python train.py --moe_layers=[1, 2, 3, 4, 5, 6, 7, 8, 9, 10] --router_noise=0.05 --router_cosine_scale=14.0 --init_std_router=0.0353 --lr_router=0.000256 --tie_word_embeddings=true --max_grad_norm=1.0 --batch_tokens=[16384, 32768, 49152] --max_steps=9224
Below are experts of layer 7 (counted from 0) of a mixture-of-experts language model. Rows are named router (the router's row for the expert), up (a neuron's input weights, with its number) and show model dimensions 0-255. Each number is 50 + 12 x the weight over its row's rms, rounded and kept within 0 to 99.
After each expert's rows: "mostly gets" lists some tokens that are sent to it at least half of the time. This comes from a sample of Wikipedia text that the model never trained on.

# expert 61
router:50 43 48 51 55 35 66 59 59 38 62 55 46 42 67 42 49 48 59 47 34 52 42 59 60 61 72 55 59 55 62 46 38 37 44 65 24 65 32 57 56 50 35 54 43 48 45 51 32 62 48 35 56 53 36 47 40 36 50 52 78 35 52 30 58 54 66 37 55 54 64 60 59 59 66 52 59 57 52 44 48 38 41 52 49 44 29 57 49 50 29 76 52 40 36 28 57 74 53 41 62 53 42 36 39 62 50 57 51 68 53 53 52 47 29 63 42 44 67 35 34 52 22 47 64 75 57 45 46 59 47 58 39 52 60 49 45 41 50 35 60 55 51 59 48 71 76 47 64 48 57 41 73 34 51 54 41 33 62 31 54 37 75 46 57 48 61 57 45 45 44 53 65 57 41 49 71 45 49 41 54 47 54 36 39 40 52 63 46 54 23 62 59 42 68 49 55 51 38 50 55 28 52 31 50 38 42 48 52 60 62 46 49 50 46 37 40 67 55 47 47 77 50 74 12 24 57 57 59 53 43 53 72 33 52 53 51 62 38 47 57 29 19 55 59 55 38 64 66 49 31 52 16 70 23 58
up2:42 59 73 24 55 58 68 50 23 59 57 44 52 26 55 42 76 45 40 50 39 59 62 50 56 48 72 43 49 57 61 48 47 38 52 56 54 50 39 55 60 33 46 56 33 48 66 50 47 75 56 36 44 18 64 48 47 55 66 42 83 57 78 64 48 43 61 45 38 50 60 35 65 47 48 41 39 30 65 50 45 43 63 31 45 35 52 43 64 61 53 55 65 47 54 56 49 51 47 46 50 53 46 33 51 39 56 45 31 46 47 49 43 48 57 47 61 51 69 42 30 67 42 43 46 52 53 69 37 49 62 33 33 46 36 65 68 38 67 58 64 62 52 35 54 34 48 65 26 44 47 56 57 58 55 31 57 57 48 60 75 58 57 58 62 35 36 67 54 45 63 55 53 44 27 46 44 49 62 42 53 73 41 55 36 39 50 36 51 83 31 60 57 64 49 39 57 41 57 54 27 55 39 40 62 37 26 71 70 44 58 74 68 32 64 72 49 41 60 36 37 42 43 45 52 39 67 48 46 30 50 46 65 36 49 45 52 51 63 51 55 30 37 36 59 46 53 60 46 33 67 57 34 28 52 44
mostly gets: "ec", "rec", "elec", "anc", "direc", "enc"

# expert 45
router:38 45 36 44 47 56 53 52 45 38 42 40 64 42 65 43 52 68 48 52 17 39 62 67 58 62 54 46 76 37 52 31 60 22 33 73 36 37 66 50 56 47 30 55 51 74 46 30 41 64 59 38 63 72 52 51 51 38 39 46 52 61 44 38 50 46 51 50 67 74 44 61 60 42 39 55 48 38 58 52 69 74 36 49 61 32 52 54 30 61 50 33 50 27 52 40 49 69 33 45 63 35 48 62 24 39 57 52 41 83 53 50 26 68 46 56 62 62 56 51 51 63 36 42 47 57 65 51 24 52 55 51 36 40 55 59 40 56 41 38 58 59 45 56 72 23 50 58 56 44 48 45 48 55 49 60 59 45 83 34 36 39 56 59 45 58 36 59 68 53 38 54 40 48 40 46 61 56 50 63 79 46 53 48 45 62 51 35 41 53 35 48 53 50 44 51 35 45 47 51 55 58 51 45 66 41 31 54 58 65 40 62 41 59 51 46 67 38 40 47 52 68 56 44 53 32 57 54 68 67 22 44 63 43 44 68 58 58 31 68 43 41 41 50 58 53 22 35 45 29 58 59 26 42 55 53
up1:53 37 44 74 65 50 69 57 47 58 49 72 45 68 58 45 72 31 37 32 35 40 18 62 58 56 59 62 56 59 53 30 53 64 54 37 52 42 25 55 65 31 51 53 67 39 44 59 57 56 54 46 42 36 60 59 57 54 61 44 46 36 54 51 43 35 55 60 63 56 30 57 39 36 59 42 46 63 69 52 47 44 48 50 62 59 58 47 38 57 43 39 49 51 40 55 44 45 52 71 46 37 65 25 53 58 29 55 38 64 51 59 46 57 49 52 36 51 61 65 27 38 60 52 44 51 52 67 62 58 38 60 56 51 63 45 48 40 69 39 67 68 31 71 46 60 58 65 61 55 45 46 51 42 36 45 39 39 65 46 49 47 25 66 60 35 49 55 61 55 37 60 50 74 48 74 58 58 48 54 56 37 63 38 46 45 29 27 50 72 38 58 44 51 51 37 39 48 38 51 45 48 60 49 56 59 32 55 50 57 64 24 51 53 12 43 40 62 69 40 62 71 38 33 36 49 37 44 59 42 26 65 62 51 41 45 76 63 31 76 26 30 47 38 47 51 56 30 52 53 52 64 43 44 50 24
mostly gets: "ations ", "tions ", "ors ", "ics ", "ters ", "people "

# expert 26
router:17 55 40 48 50 42 60 84 64 43 51 39 71 50 62 43 27 70 53 51 44 39 33 29 50 50 54 34 65 70 68 56 49 42 34 44 44 63 43 47 39 73 47 46 61 66 58 46 32 37 45 29 61 51 38 47 60 38 55 46 46 62 58 37 51 50 65 44 66 41 43 50 53 59 38 54 67 64 56 57 56 63 64 49 61 60 30 52 27 51 61 42 34 37 45 37 66 67 46 51 73 46 48 27 44 62 60 64 45 53 58 59 36 44 28 40 33 31 52 50 54 48 29 65 64 65 49 74 57 44 39 38 36 46 54 41 46 74 69 46 68 41 60 71 45 70 67 44 49 58 40 36 53 63 38 47 52 67 69 44 43 35 56 40 56 57 35 66 48 52 21 58 36 71 38 72 58 58 43 46 52 62 46 49 47 45 34 51 31 60 48 49 76 38 42 46 56 41 25 48 42 42 67 61 50 50 51 48 33 65 55 36 47 31 46 47 60 54 34 51 52 34 50 59 46 51 56 50 63 68 31 42 49 47 61 60 55 56 32 54 60 55 56 85 56 61 52 50 48 30 56 50 57 45 27 56
up1:52 43 66 31 50 45 50 56 49 54 58 42 62 46 44 51 54 47 43 26 56 54 57 42 53 52 53 44 53 57 58 69 82 56 53 49 65 64 41 55 45 34 43 48 42 44 40 58 40 32 61 56 51 46 49 65 51 59 63 70 31 71 44 33 26 68 66 54 58 56 25 67 50 63 44 63 38 30 49 57 56 66 38 46 43 57 34 59 34 44 34 57 66 59 41 49 58 43 37 43 43 52 28 34 40 52 70 69 54 45 60 46 57 54 58 48 46 59 48 48 72 28 38 49 58 60 53 60 52 60 39 40 58 42 37 63 62 75 44 44 33 37 44 62 48 58 50 30 68 52 50 34 54 25 43 45 51 52 60 29 51 49 78 36 71 39 63 68 61 49 42 61 44 61 63 57 67 57 28 54 43 47 20 45 50 59 50 36 30 61 64 45 44 41 47 75 53 82 64 52 57 38 35 70 47 27 43 45 41 53 61 43 38 52 62 47 57 55 44 40 59 51 44 42 39 71 41 34 52 58 50 54 63 69 40 46 62 26 53 48 52 68 36 72 46 62 50 40 45 42 42 20 14 42 64 54
mostly gets: "Kar", "Kh", "North ", "Pa", "Har", "Lond"

# expert 23
router:57 57 49 40 65 54 34 61 51 50 55 41 57 47 66 36 37 61 42 31 49 57 55 41 57 40 64 26 78 44 36 32 56 38 37 70 38 57 27 49 55 57 61 29 43 72 32 38 36 64 67 28 56 64 66 53 59 36 57 50 59 64 20 32 32 36 54 59 68 27 57 39 78 46 35 57 46 56 42 49 45 49 48 48 65 38 39 36 38 64 46 46 58 29 55 30 79 67 52 40 36 50 47 44 48 72 57 61 35 41 46 47 43 54 26 36 32 46 62 39 37 60 54 49 72 49 54 68 57 55 55 60 49 41 44 70 56 63 31 41 54 53 58 56 47 52 41 32 45 38 51 31 62 36 68 40 67 58 48 48 58 64 52 66 66 59 58 60 54 45 68 49 54 73 65 58 56 67 80 47 65 44 42 36 39 49 65 26 62 56 36 52 45 49 57 63 46 56 37 25 55 53 51 48 65 40 48 32 50 45 72 56 47 45 45 29 66 63 20 53 55 39 53 59 45 32 57 48 59 61 35 58 49 42 59 54 43 54 39 54 62 51 42 62 56 45 38 41 40 40 68 58 50 46 51 40
up0:71 60 37 65 53 42 53 57 45 40 53 42 39 61 50 47 34 68 53 42 62 46 68 56 62 53 58 55 71 33 51 57 51 59 45 54 30 32 33 68 40 45 55 54 23 38 38 67 40 78 74 29 41 23 62 63 54 44 36 62 45 50 58 29 51 51 58 26 65 55 32 38 53 44 48 60 37 55 44 46 40 67 31 58 43 77 56 45 53 57 53 63 48 45 40 28 44 43 61 53 37 66 51 76 58 55 46 43 53 38 53 43 27 47 41 41 47 54 58 37 53 57 46 66 65 37 57 55 42 46 40 55 49 47 54 37 37 54 43 25 56 57 58 68 47 58 51 37 66 37 35 45 70 58 52 65 74 42 42 37 59 59 56 45 54 44 58 60 36 36 62 52 48 40 58 64 29 56 46 49 65 48 56 44 50 69 33 52 45 55 55 63 36 51 26 59 45 43 66 46 52 20 45 53 67 50 48 39 55 64 52 58 47 69 45 49 58 42 45 71 48 61 81 61 52 53 38 71 56 64 53 49 37 33 58 00 62 44 49 66 32 70 55 28 37 63 46 55 55 39 44 57 44 40 44 46
mostly gets: "la", ")", ".\"", "by", "’", "ia"

# expert 22
router:34 50 47 32 71 47 61 51 69 47 73 62 81 60 50 38 29 53 42 56 35 41 55 63 66 49 77 57 48 49 43 39 81 49 36 85 56 50 51 73 52 62 48 59 55 56 48 40 32 49 73 32 50 71 51 54 65 40 43 55 47 33 49 45 19 68 66 59 62 61 64 69 58 53 55 40 42 36 71 55 65 63 60 61 52 29 41 53 29 52 64 31 42 34 45 33 61 65 42 37 53 60 47 45 52 54 44 60 36 45 47 61 29 44 49 40 58 55 43 44 40 71 46 67 50 58 66 59 20 61 43 34 34 47 56 56 45 60 31 47 44 55 35 54 73 49 58 52 57 55 51 28 60 62 56 58 46 43 46 45 29 47 66 47 42 67 66 73 56 52 43 46 53 54 39 47 37 64 56 55 72 59 38 49 33 37 53 35 30 55 32 39 47 36 51 29 36 61 36 45 47 45 66 53 38 42 42 60 64 58 51 46 40 46 46 35 43 47 47 59 60 63 53 50 47 38 47 38 71 64 48 32 60 46 30 62 46 66 32 66 40 58 46 62 61 60 44 55 49 34 55 56 36 54 33 43
up1:41 53 57 24 64 58 35 61 73 54 44 63 53 51 47 62 49 41 54 57 21 55 33 50 55 71 37 46 47 54 30 34 55 52 35 45 51 66 29 56 54 65 52 31 35 70 35 47 38 41 65 37 58 45 41 54 68 50 46 40 39 41 56 59 35 55 70 60 48 52 49 66 40 58 49 30 53 48 61 42 83 53 40 58 31 37 43 61 34 58 62 60 63 33 52 60 47 48 21 45 39 43 59 49 42 47 36 60 44 52 44 49 61 58 70 21 60 37 61 40 24 57 44 43 51 64 37 63 47 43 65 42 47 69 47 66 45 43 46 31 43 47 46 43 65 56 45 48 76 68 62 46 58 57 61 51 49 44 51 44 51 49 65 73 60 48 37 56 37 33 45 65 64 51 38 62 56 59 53 53 68 59 55 69 39 36 35 38 48 43 66 70 80 62 81 39 50 69 46 65 47 29 38 43 49 42 49 61 51 75 49 61 60 44 50 64 48 37 39 67 53 43 29 55 38 39 25 48 53 49 42 34 67 36 35 61 41 54 43 34 43 52 71 64 56 56 66 51 33 48 46 61 38 39 41 57
mostly gets: "ian ", "ican ", "States ", "ael ", "ford ", "ington "

# expert 40
router:42 62 54 33 58 47 66 61 35 50 43 47 68 38 70 50 52 45 53 63 46 48 36 43 63 63 49 42 54 52 61 73 72 34 39 36 45 68 45 43 43 47 29 45 28 51 32 50 45 57 57 20 66 34 53 48 64 45 37 54 65 39 44 35 49 63 67 52 72 41 71 45 49 61 51 52 42 67 40 59 57 77 43 40 69 53 33 54 48 38 56 59 52 54 35 49 55 52 41 55 66 34 54 36 56 47 58 51 36 61 58 60 60 66 32 25 34 40 44 19 41 50 65 60 55 70 57 53 30 61 56 42 21 52 33 42 49 46 57 59 38 39 31 60 55 58 53 30 45 39 56 47 60 66 57 44 51 37 61 52 56 43 61 58 44 56 61 59 22 60 35 58 60 55 59 69 41 56 54 53 52 53 49 52 53 41 59 50 66 51 46 69 63 39 71 65 47 53 41 47 47 30 55 39 58 68 52 19 30 55 47 62 50 47 45 17 62 63 50 48 55 52 62 64 38 37 48 57 49 60 22 43 62 41 41 62 78 46 30 48 72 28 41 51 52 64 47 31 64 47 45 56 32 45 30 64
up0:54 46 47 54 45 38 71 51 48 37 45 49 54 52 60 51 29 49 54 61 34 41 35 63 62 45 48 53 37 66 44 39 54 39 49 51 28 38 59 48 42 52 59 29 45 53 54 50 60 60 53 47 46 31 53 59 53 36 42 57 42 41 46 58 30 30 44 26 58 49 85 45 40 41 48 37 29 55 60 51 56 54 63 44 58 56 49 66 51 56 34 76 48 60 34 52 58 57 39 49 47 46 43 33 55 47 70 40 41 69 49 67 73 42 42 64 34 69 47 77 36 74 57 52 56 54 57 54 56 72 37 38 53 55 54 50 31 58 71 40 83 52 48 50 55 38 64 37 54 60 73 60 51 39 51 66 44 53 41 51 49 76 39 69 32 77 40 51 36 46 30 62 36 70 49 46 46 44 68 30 42 45 49 57 42 56 73 40 59 61 51 65 74 35 38 64 60 53 52 62 60 56 40 48 51 54 65 49 30 55 54 55 55 53 20 46 50 65 42 37 24 33 32 48 42 53 41 38 73 55 29 52 58 43 36 72 71 42 51 50 58 33 46 63 46 29 48 56 68 26 37 46 39 45 58 50
mostly gets: "201", "202", "200", "199", "196", "197"

# expert 17
router:41 65 50 43 53 68 49 72 64 35 61 54 80 64 49 39 55 39 39 43 51 62 46 27 55 45 66 58 65 56 44 39 43 25 45 35 39 49 29 44 54 58 33 53 46 49 43 51 24 69 59 50 54 63 49 54 67 29 59 42 53 51 43 39 29 39 69 68 70 51 52 72 61 60 37 40 56 45 53 53 66 58 56 42 39 44 41 49 41 55 72 52 40 58 53 46 47 65 44 36 64 40 43 35 58 43 59 65 47 32 51 64 42 57 42 38 59 42 34 34 46 53 38 58 61 66 57 50 48 40 48 46 46 38 58 68 35 45 47 60 55 67 37 65 58 29 61 46 40 53 42 33 41 48 40 77 67 54 53 54 54 56 80 35 35 70 22 38 58 47 29 69 54 57 28 67 57 61 53 39 57 72 27 68 38 48 35 52 26 72 40 47 60 59 54 38 61 52 35 52 52 26 50 51 54 71 40 56 40 69 47 48 28 34 54 58 60 55 44 44 49 52 38 67 48 55 47 49 72 54 28 40 43 46 53 48 45 60 51 62 58 63 43 67 65 48 38 42 64 42 64 54 66 43 19 58
up1:41 56 31 42 48 44 52 50 47 43 37 61 58 32 67 52 37 38 53 62 64 56 18 63 47 56 59 47 56 57 40 66 38 39 49 55 71 58 70 58 37 62 58 74 33 34 37 48 38 60 74 42 53 49 54 48 54 36 66 41 74 39 35 48 57 53 47 20 35 33 56 31 54 54 39 26 64 49 57 31 61 31 36 39 52 47 46 65 32 47 39 47 56 69 73 70 54 59 49 64 34 60 52 20 23 39 44 66 41 56 30 45 42 40 65 50 56 62 49 50 46 64 51 58 50 51 51 54 51 55 45 49 47 39 42 35 48 48 57 49 72 37 53 55 62 50 55 56 31 70 42 33 54 62 50 33 55 56 51 65 58 32 48 38 37 44 35 56 41 93 59 50 48 63 55 50 37 41 42 72 69 70 50 44 43 68 65 60 55 45 35 70 44 33 41 38 55 59 42 70 48 48 55 49 62 48 41 72 42 49 50 43 47 48 27 56 58 43 42 48 52 49 42 54 44 58 58 38 47 55 32 44 55 61 50 66 33 52 72 70 55 43 46 68 58 60 53 52 55 45 33 73 39 62 39 19
mostly gets: "Kh", "u ", "i ", "ai ", "ah ", "ah"

# expert 28
router:65 65 36 61 49 36 39 65 51 44 43 46 63 59 45 39 42 56 57 41 53 51 45 16 71 60 55 50 51 47 46 45 69 32 36 64 45 56 49 61 47 54 42 67 43 62 55 56 27 70 73 39 30 69 56 41 54 34 56 52 53 45 47 49 57 55 66 56 52 63 59 62 77 53 44 52 41 47 47 48 68 69 53 27 51 58 58 57 58 65 50 27 59 55 57 40 69 61 35 31 53 40 44 52 50 72 51 53 65 49 29 53 65 27 38 55 44 44 53 53 61 39 35 69 47 42 56 58 62 59 59 56 46 51 57 47 49 66 56 56 37 46 50 63 37 39 52 64 31 47 50 31 68 54 54 60 52 44 31 52 67 50 68 37 70 54 51 63 49 31 47 63 35 51 56 67 64 50 69 44 25 56 50 44 31 61 52 31 52 65 50 47 49 48 48 42 46 36 35 43 37 41 62 68 76 55 48 29 41 37 61 48 45 46 63 35 46 39 23 43 66 48 53 51 42 54 29 44 76 45 39 44 63 38 46 61 53 51 45 68 63 42 24 79 51 58 32 60 28 20 56 74 32 55 34 31
up0:54 36 59 55 67 81 52 75 69 73 50 37 61 34 63 31 50 49 48 43 44 46 41 42 50 41 53 21 43 55 58 45 64 52 39 66 46 40 60 34 68 28 40 74 56 67 54 59 52 58 60 61 62 65 58 56 53 43 58 53 57 47 53 64 70 43 39 36 65 40 52 61 56 48 48 69 51 49 64 52 53 55 45 42 39 60 31 65 72 40 59 66 49 53 37 45 55 72 58 54 16 70 22 61 65 50 52 48 70 42 55 40 42 55 48 43 38 54 54 49 47 54 31 54 34 68 33 38 56 67 57 63 39 09 48 34 53 30 47 30 39 56 42 61 69 41 49 49 58 62 35 19 63 51 48 37 50 55 29 45 60 54 56 48 56 56 51 61 55 43 66 45 43 59 51 30 47 53 40 26 52 67 47 39 43 49 33 49 50 54 57 50 54 47 75 41 36 38 48 60 36 43 33 66 61 38 28 57 57 52 34 66 54 47 50 56 53 55 46 42 70 37 44 38 52 54 24 26 53 53 40 71 50 51 42 65 32 61 55 55 53 48 59 59 55 29 49 68 66 64 45 49 41 49 44 44
mostly gets: "ex", "-", "Ex", "a", "X", "ax"

# expert 54
router:50 58 49 47 49 43 40 66 74 44 49 59 66 57 40 41 21 62 53 47 35 45 43 58 63 54 73 44 55 60 39 44 83 44 27 70 30 32 61 55 54 63 47 51 47 64 38 28 39 52 53 34 59 63 49 61 64 22 37 61 54 47 41 42 52 51 54 63 66 56 57 62 68 48 42 43 56 43 73 53 61 67 54 65 47 43 45 65 45 51 46 32 40 35 57 37 55 53 33 41 62 56 53 63 39 56 44 59 32 46 39 68 28 47 60 37 41 53 35 38 43 58 32 65 41 64 56 46 33 54 42 55 48 44 51 62 65 48 46 59 57 77 33 55 65 44 62 35 64 61 48 39 57 51 35 58 62 43 50 41 38 45 87 40 44 76 42 65 57 55 41 73 47 36 44 68 52 71 48 66 75 75 50 54 29 43 47 40 24 64 35 35 41 47 43 48 49 40 40 52 59 38 56 50 50 51 43 52 57 81 44 36 51 42 40 38 54 40 39 41 46 62 44 47 51 34 51 53 74 71 45 32 44 39 42 45 64 52 34 56 52 48 45 56 69 50 24 41 49 40 72 49 40 42 39 68
up1:45 68 62 55 61 39 40 42 58 58 39 40 68 34 47 52 60 79 45 52 58 66 48 39 36 50 57 34 30 48 48 48 45 50 51 39 56 73 52 28 37 38 41 60 58 52 67 50 42 55 62 64 52 41 47 51 54 32 65 57 47 47 38 55 53 45 47 42 44 33 28 43 71 75 52 67 45 54 66 44 72 44 49 60 59 33 43 69 23 36 26 56 63 68 41 63 60 65 38 48 52 63 37 71 57 55 54 41 44 58 42 48 51 51 68 66 45 40 69 61 51 71 40 32 60 56 63 33 71 55 57 49 36 62 59 37 44 59 49 43 58 36 57 57 53 31 41 48 48 62 52 43 56 55 62 63 35 45 38 47 38 59 37 33 40 45 50 46 37 39 68 55 56 63 45 37 46 58 40 61 49 56 58 25 53 37 31 47 44 53 55 66 50 41 53 34 47 40 55 70 47 42 29 40 52 76 49 50 42 46 65 37 27 61 42 44 54 39 18 39 44 61 59 40 80 53 59 56 45 61 46 61 48 69 52 66 60 92 26 51 52 39 50 33 53 20 59 62 43 28 40 68 55 47 40 48
mostly gets: "John ", "u ", "ton ", "io ", "William ", "ael "

# expert 21
router:49 44 37 54 54 56 57 55 53 45 58 40 73 59 68 36 45 62 58 61 35 39 48 73 54 53 69 29 50 70 74 57 44 42 03 78 22 42 46 56 40 51 40 52 49 48 67 48 44 58 64 49 62 67 45 59 38 30 51 54 51 40 48 31 53 55 52 35 53 46 68 65 59 60 38 39 59 49 60 43 50 53 59 62 28 31 50 49 57 69 55 53 41 43 52 58 35 49 60 34 39 49 53 52 48 58 46 33 59 61 26 53 42 61 51 37 38 48 56 58 34 47 44 49 60 66 83 36 40 75 47 49 47 48 54 76 30 49 43 56 76 67 32 53 58 47 50 49 47 59 46 44 62 62 46 69 54 54 68 51 50 54 62 65 62 60 60 53 32 45 51 55 46 46 55 73 43 44 56 50 47 45 37 56 46 53 46 40 58 62 37 52 58 48 53 40 18 32 35 50 46 32 53 28 71 52 49 66 59 45 71 72 27 44 41 48 52 58 31 28 42 78 53 47 57 53 37 40 52 39 42 49 63 40 30 53 59 68 27 47 64 44 37 47 46 38 31 42 55 25 62 47 50 59 54 43
up1:83 63 49 49 45 57 58 55 64 31 70 40 50 40 61 52 54 59 48 45 43 47 50 46 41 34 44 51 65 45 40 36 44 52 67 48 65 54 36 53 79 61 36 41 44 50 39 42 39 45 37 71 57 66 42 53 47 47 42 43 40 43 45 56 24 37 53 58 62 50 57 38 65 43 53 48 39 59 47 50 55 64 49 38 64 30 55 32 56 43 58 43 53 52 53 60 48 59 43 55 37 30 39 48 55 49 50 56 63 39 51 35 67 68 58 44 40 72 55 63 52 17 53 35 63 44 49 35 28 62 50 27 62 61 34 43 30 56 45 39 56 57 67 62 39 56 71 66 46 31 44 46 62 49 64 63 45 55 49 44 40 56 55 49 40 69 63 47 30 59 37 47 59 64 73 53 41 73 62 37 33 43 29 57 56 65 53 48 45 38 33 34 43 53 51 32 46 44 66 62 65 28 20 45 61 50 51 47 41 62 56 54 58 51 55 72 47 58 58 56 65 25 38 53 54 52 83 42 46 55 29 70 53 47 36 35 59 78 50 35 60 60 21 59 39 59 32 30 42 62 71 61 69 46 57 56
mostly gets: "p", "). ", "\". ", ").", ".\" ", ".\""

# expert 48
router:37 46 52 44 54 38 80 51 54 55 54 23 66 63 57 41 35 56 70 63 56 52 42 67 50 47 60 29 52 55 44 59 33 43 48 50 41 64 50 50 60 49 40 65 44 50 54 44 44 62 63 36 46 67 72 52 59 22 44 48 56 35 46 48 37 39 78 49 60 33 67 42 30 55 62 53 39 81 57 52 53 51 52 40 49 66 45 48 36 44 70 37 43 31 62 43 53 54 58 57 56 48 31 48 60 71 41 69 45 65 28 47 56 64 25 63 38 43 48 41 42 51 41 45 75 65 48 47 31 45 54 54 40 61 57 60 52 77 47 46 51 41 46 63 46 36 44 36 58 41 33 34 57 55 50 51 44 58 51 58 49 31 65 36 55 69 42 71 56 51 20 59 26 55 40 68 42 41 45 64 53 66 46 52 35 47 39 42 47 64 53 68 74 50 50 51 54 52 34 42 56 24 53 57 84 49 52 49 41 43 50 27 43 45 35 58 52 43 24 46 54 41 41 49 27 66 41 55 62 63 39 63 68 45 50 63 53 48 39 57 59 59 31 48 49 72 18 63 56 41 63 46 36 47 33 61
up4:65 61 45 71 59 55 47 56 47 45 68 48 68 69 53 36 39 72 44 42 69 35 23 65 51 38 55 55 26 74 47 47 60 69 57 61 51 66 57 59 33 41 61 65 57 44 60 36 50 56 56 54 58 74 53 60 52 42 36 42 33 62 62 48 61 33 56 59 72 41 55 49 29 50 56 33 37 56 48 44 69 52 45 58 50 33 38 29 43 73 44 72 38 46 60 62 64 45 60 58 53 47 41 59 63 61 55 45 63 74 51 52 36 43 65 39 44 40 55 48 24 67 61 69 46 51 39 39 55 46 71 52 45 62 52 65 41 41 25 60 58 59 52 50 50 49 50 45 45 43 42 51 77 53 48 39 33 48 48 51 58 77 45 54 34 81 26 55 49 43 47 67 49 29 56 32 38 52 46 39 52 45 49 70 35 56 27 32 58 35 32 61 46 61 59 40 62 52 32 53 59 48 38 50 66 51 26 37 56 52 48 60 62 57 47 38 53 27 17 66 52 46 57 41 41 49 51 57 55 39 57 66 60 45 49 36 47 41 33 49 29 32 49 42 38 46 65 55 43 51 63 28 72 38 43 45
mostly gets: "amp", "mp", "am", "Austral", "Mal", "az"

# expert 57
router:57 65 59 49 46 21 47 60 63 59 61 33 39 63 56 42 39 64 40 26 45 31 41 51 68 38 52 60 44 55 55 41 61 22 39 42 55 44 46 54 41 72 41 58 55 50 70 25 62 43 50 44 61 53 61 43 47 37 42 64 57 41 56 30 29 51 59 47 43 52 62 46 59 53 38 60 54 39 53 60 54 42 55 51 51 64 40 43 46 38 57 47 74 42 69 39 59 55 58 60 62 37 39 31 41 59 62 44 45 49 48 55 44 66 30 51 58 38 50 37 43 78 47 42 59 51 51 70 49 55 54 48 37 77 52 43 41 63 46 44 58 62 36 64 34 42 54 50 60 44 47 51 38 50 40 47 39 46 40 31 61 35 80 44 57 66 47 46 63 27 36 50 36 64 42 73 51 79 53 58 50 71 56 63 36 30 55 56 59 79 44 52 58 34 40 61 30 44 31 39 46 38 79 76 46 44 56 32 44 54 51 56 48 29 53 54 57 40 35 48 57 44 55 49 36 52 66 50 67 59 57 42 53 26 66 61 68 68 45 49 74 60 30 69 44 63 23 34 65 44 46 71 54 61 36 56
up0:36 53 49 38 64 59 29 57 44 47 66 52 33 73 49 46 38 23 65 35 64 62 39 63 74 60 36 35 56 42 61 57 58 45 68 48 66 75 58 56 41 34 44 40 52 24 59 36 56 52 49 34 53 50 70 37 48 34 29 74 38 41 44 44 42 45 52 44 49 56 42 45 39 46 46 61 46 55 64 71 50 48 45 52 61 43 52 37 48 36 49 66 43 54 62 48 47 55 59 55 49 47 61 34 61 46 57 43 36 57 54 37 53 44 65 65 49 65 44 54 42 60 35 62 54 59 50 60 46 68 63 59 35 62 55 47 41 51 38 59 27 24 47 49 82 76 45 53 54 45 22 37 50 60 50 54 44 60 40 15 53 35 63 28 38 65 52 49 57 58 55 67 29 34 31 45 51 47 37 58 62 40 74 65 39 50 53 59 48 53 50 48 49 57 42 59 36 73 46 45 53 51 51 53 57 53 29 25 65 65 60 68 37 57 39 46 39 57 53 59 72 49 42 60 56 55 79 37 40 45 40 38 74 67 55 53 48 55 39 62 33 52 41 62 55 62 33 33 65 58 22 43 53 32 59 37
mostly gets: "mat", "Mat", "at", "ES", "JP", "F "

# expert 35
router:42 61 40 49 51 43 31 67 59 32 67 40 61 41 51 40 34 47 56 28 33 35 42 49 72 54 50 58 60 61 57 55 38 33 27 33 50 34 56 58 63 71 53 60 41 54 45 41 49 53 63 41 58 70 44 53 46 31 32 63 57 48 61 27 55 41 58 41 50 46 40 55 69 52 36 68 40 25 60 38 68 75 63 54 43 49 49 65 59 40 81 45 44 54 50 20 51 62 47 47 79 46 37 53 56 63 56 56 39 45 36 75 41 54 47 34 48 43 57 54 35 59 57 61 53 40 72 58 34 64 62 49 36 55 51 59 39 36 52 56 29 55 30 61 38 55 77 33 43 44 53 38 64 56 53 55 65 37 56 49 60 58 66 30 41 61 23 38 57 45 43 66 42 46 54 58 45 78 64 44 59 70 59 58 28 53 38 46 50 66 33 43 68 34 44 52 65 54 50 65 59 42 67 50 62 52 46 49 43 64 55 49 60 42 28 48 41 50 39 44 48 61 48 49 48 57 56 52 59 43 52 62 48 42 67 62 60 57 17 58 70 31 63 77 61 51 39 43 51 30 48 66 56 60 59 43
up1:48 66 49 62 51 53 35 47 45 72 40 57 51 55 25 59 31 57 59 42 43 62 30 50 61 46 58 51 38 65 62 46 28 36 55 53 49 61 33 54 41 41 55 64 64 36 38 65 63 46 46 51 60 49 51 54 43 48 34 37 53 34 47 32 44 58 72 45 38 39 40 53 64 36 30 31 52 55 45 45 46 50 54 64 49 48 57 48 36 38 35 55 70 70 49 55 48 35 67 35 61 57 45 58 48 59 57 27 36 71 40 56 29 40 55 51 34 54 54 60 21 61 59 59 53 81 49 41 46 68 46 33 65 60 56 42 48 40 37 51 73 55 44 43 46 50 15 52 71 48 55 56 45 54 60 55 42 41 48 53 46 33 59 54 49 32 30 69 74 41 72 77 48 32 48 42 56 52 37 59 60 66 55 64 45 53 50 39 77 47 72 44 60 32 65 61 66 58 23 53 31 52 50 47 62 58 60 60 42 37 37 54 43 55 57 48 49 34 58 66 44 44 44 52 65 43 42 31 61 50 41 79 63 69 28 70 43 47 47 71 69 46 77 48 45 56 45 48 44 39 49 56 43 47 33 31
mostly gets: "_{", "_", "W", "ü", "II", "., "